python train.py --d_expert=416 --d_shared_expert=384 --moe_layers=[0, 1, 2, 3, 4, 5, 6, 7, 8, 9, 10, 11, 12] --router_score="softmax" --normalize_top_k=true --routed_scale=1.41 --balance_loss=0.000375 --balance_bias=true --router_z_loss=0.001 --init_std_router=0.0269 --optimizer="adamw" --beta1=0.9 --train_tokens=2231000000 --max_steps=8511 --dataset="wikipedia_en"
Below are experts of layer 9 (counted from 0) of a mixture-of-experts language model. Rows are named router (the router's row for the expert) and show model dimensions 192-255. Each number is 500 + 40 x the weight over its row's rms, rounded and kept within 0 to 999. Numbers have three digits each.
After each expert's rows: a language model's description of what the expert responds to; "comes before" lists some tokens at least twice as common just after its tokens as in all text. This comes from a sample of Wikipedia text that the model never trained on. Tokens count by the router's weight.

# expert 17
router:516434467532518534431541470568527469563481527423458538534507487549486473554546525527446413446489557511462472466419437471461462455467480500558516541562503586501415418496456575497542444439530502
Score and measurement separators
comes before: "1", " | ", "0", "2", "3", "6"

# expert 15
router:503531483545558548432496562539494558548567533376475547498467549496495487524590538522470412512464468585464532439432428438504490485466448526511525528493449508434389522506540596546474492459507509
Song titles, small numbers
comes before: " | ", ".", " |", ", ", "\"", "\" |"

# expert 2
router:546500474539547549459513555528554535526557536450455502532448476625496461546506515532503452507451508555439503429451492464481514476466502527544495490531494508470463468497495533564505497532550449
List separators after names
comes before: "1", "2", "\n", "3", "4", "6"

# expert 6
router:558499474499515533467469554582513523499515532499475501555474541493465511469583593514541433472481430543468525437455403473479473535457513548519555457526514560464425476550467588558503507489547463
Table cell separators
comes before: "1", "2", "0", " | ", "3", "4"

# expert 14
router:560566465465550551448461552496548551478541500514495469537490528503461480500534492538414459505468479508512474489442509511431513545541495539482477518553451592443463424527480559533537454443498464
Section headings and field labels
comes before: "\n", "1", "2", "\n\n", "==", " =="

# expert 24
router:556496466512549472467492568548492532482532485488444536473461523520505483531536547516518496439462472495400471480416454527501434485482510497525424487570427493521475498527418492540485475507559498
Sentence ends, year endings
comes before: "\n\n", " The", ".", " He", " In ", ", "

# expert 4
router:569519427495551582445498530577464477510567531451496558495466512541500504503560559471513413457473472552450434461431435500444489456449521501515475499624475561453386501486506555501550490478564504
Numbers in score tables
comes before: " | ", "\n", " |", "–", ".", "; "

# expert 9
router:523471458519621564478459499584550476521551549412458496534505550585469481531541561490550426494486480524473463406514524488464509511513492488464493507550489565495418491471576590479505520539519476
Infobox and heading markup
comes before: "2", "–", " | ", ":", "1", "\n"

# expert 3
router:545477472476510566462485555523538522522556461443512492566446534541505503513509554588543454470513429519486463491465462494438509499461497488506481505550509506504452493555458482506516477508522566
Line breaks, subject pronouns
comes before: "| ", "|", "- ", "The", "-", "In "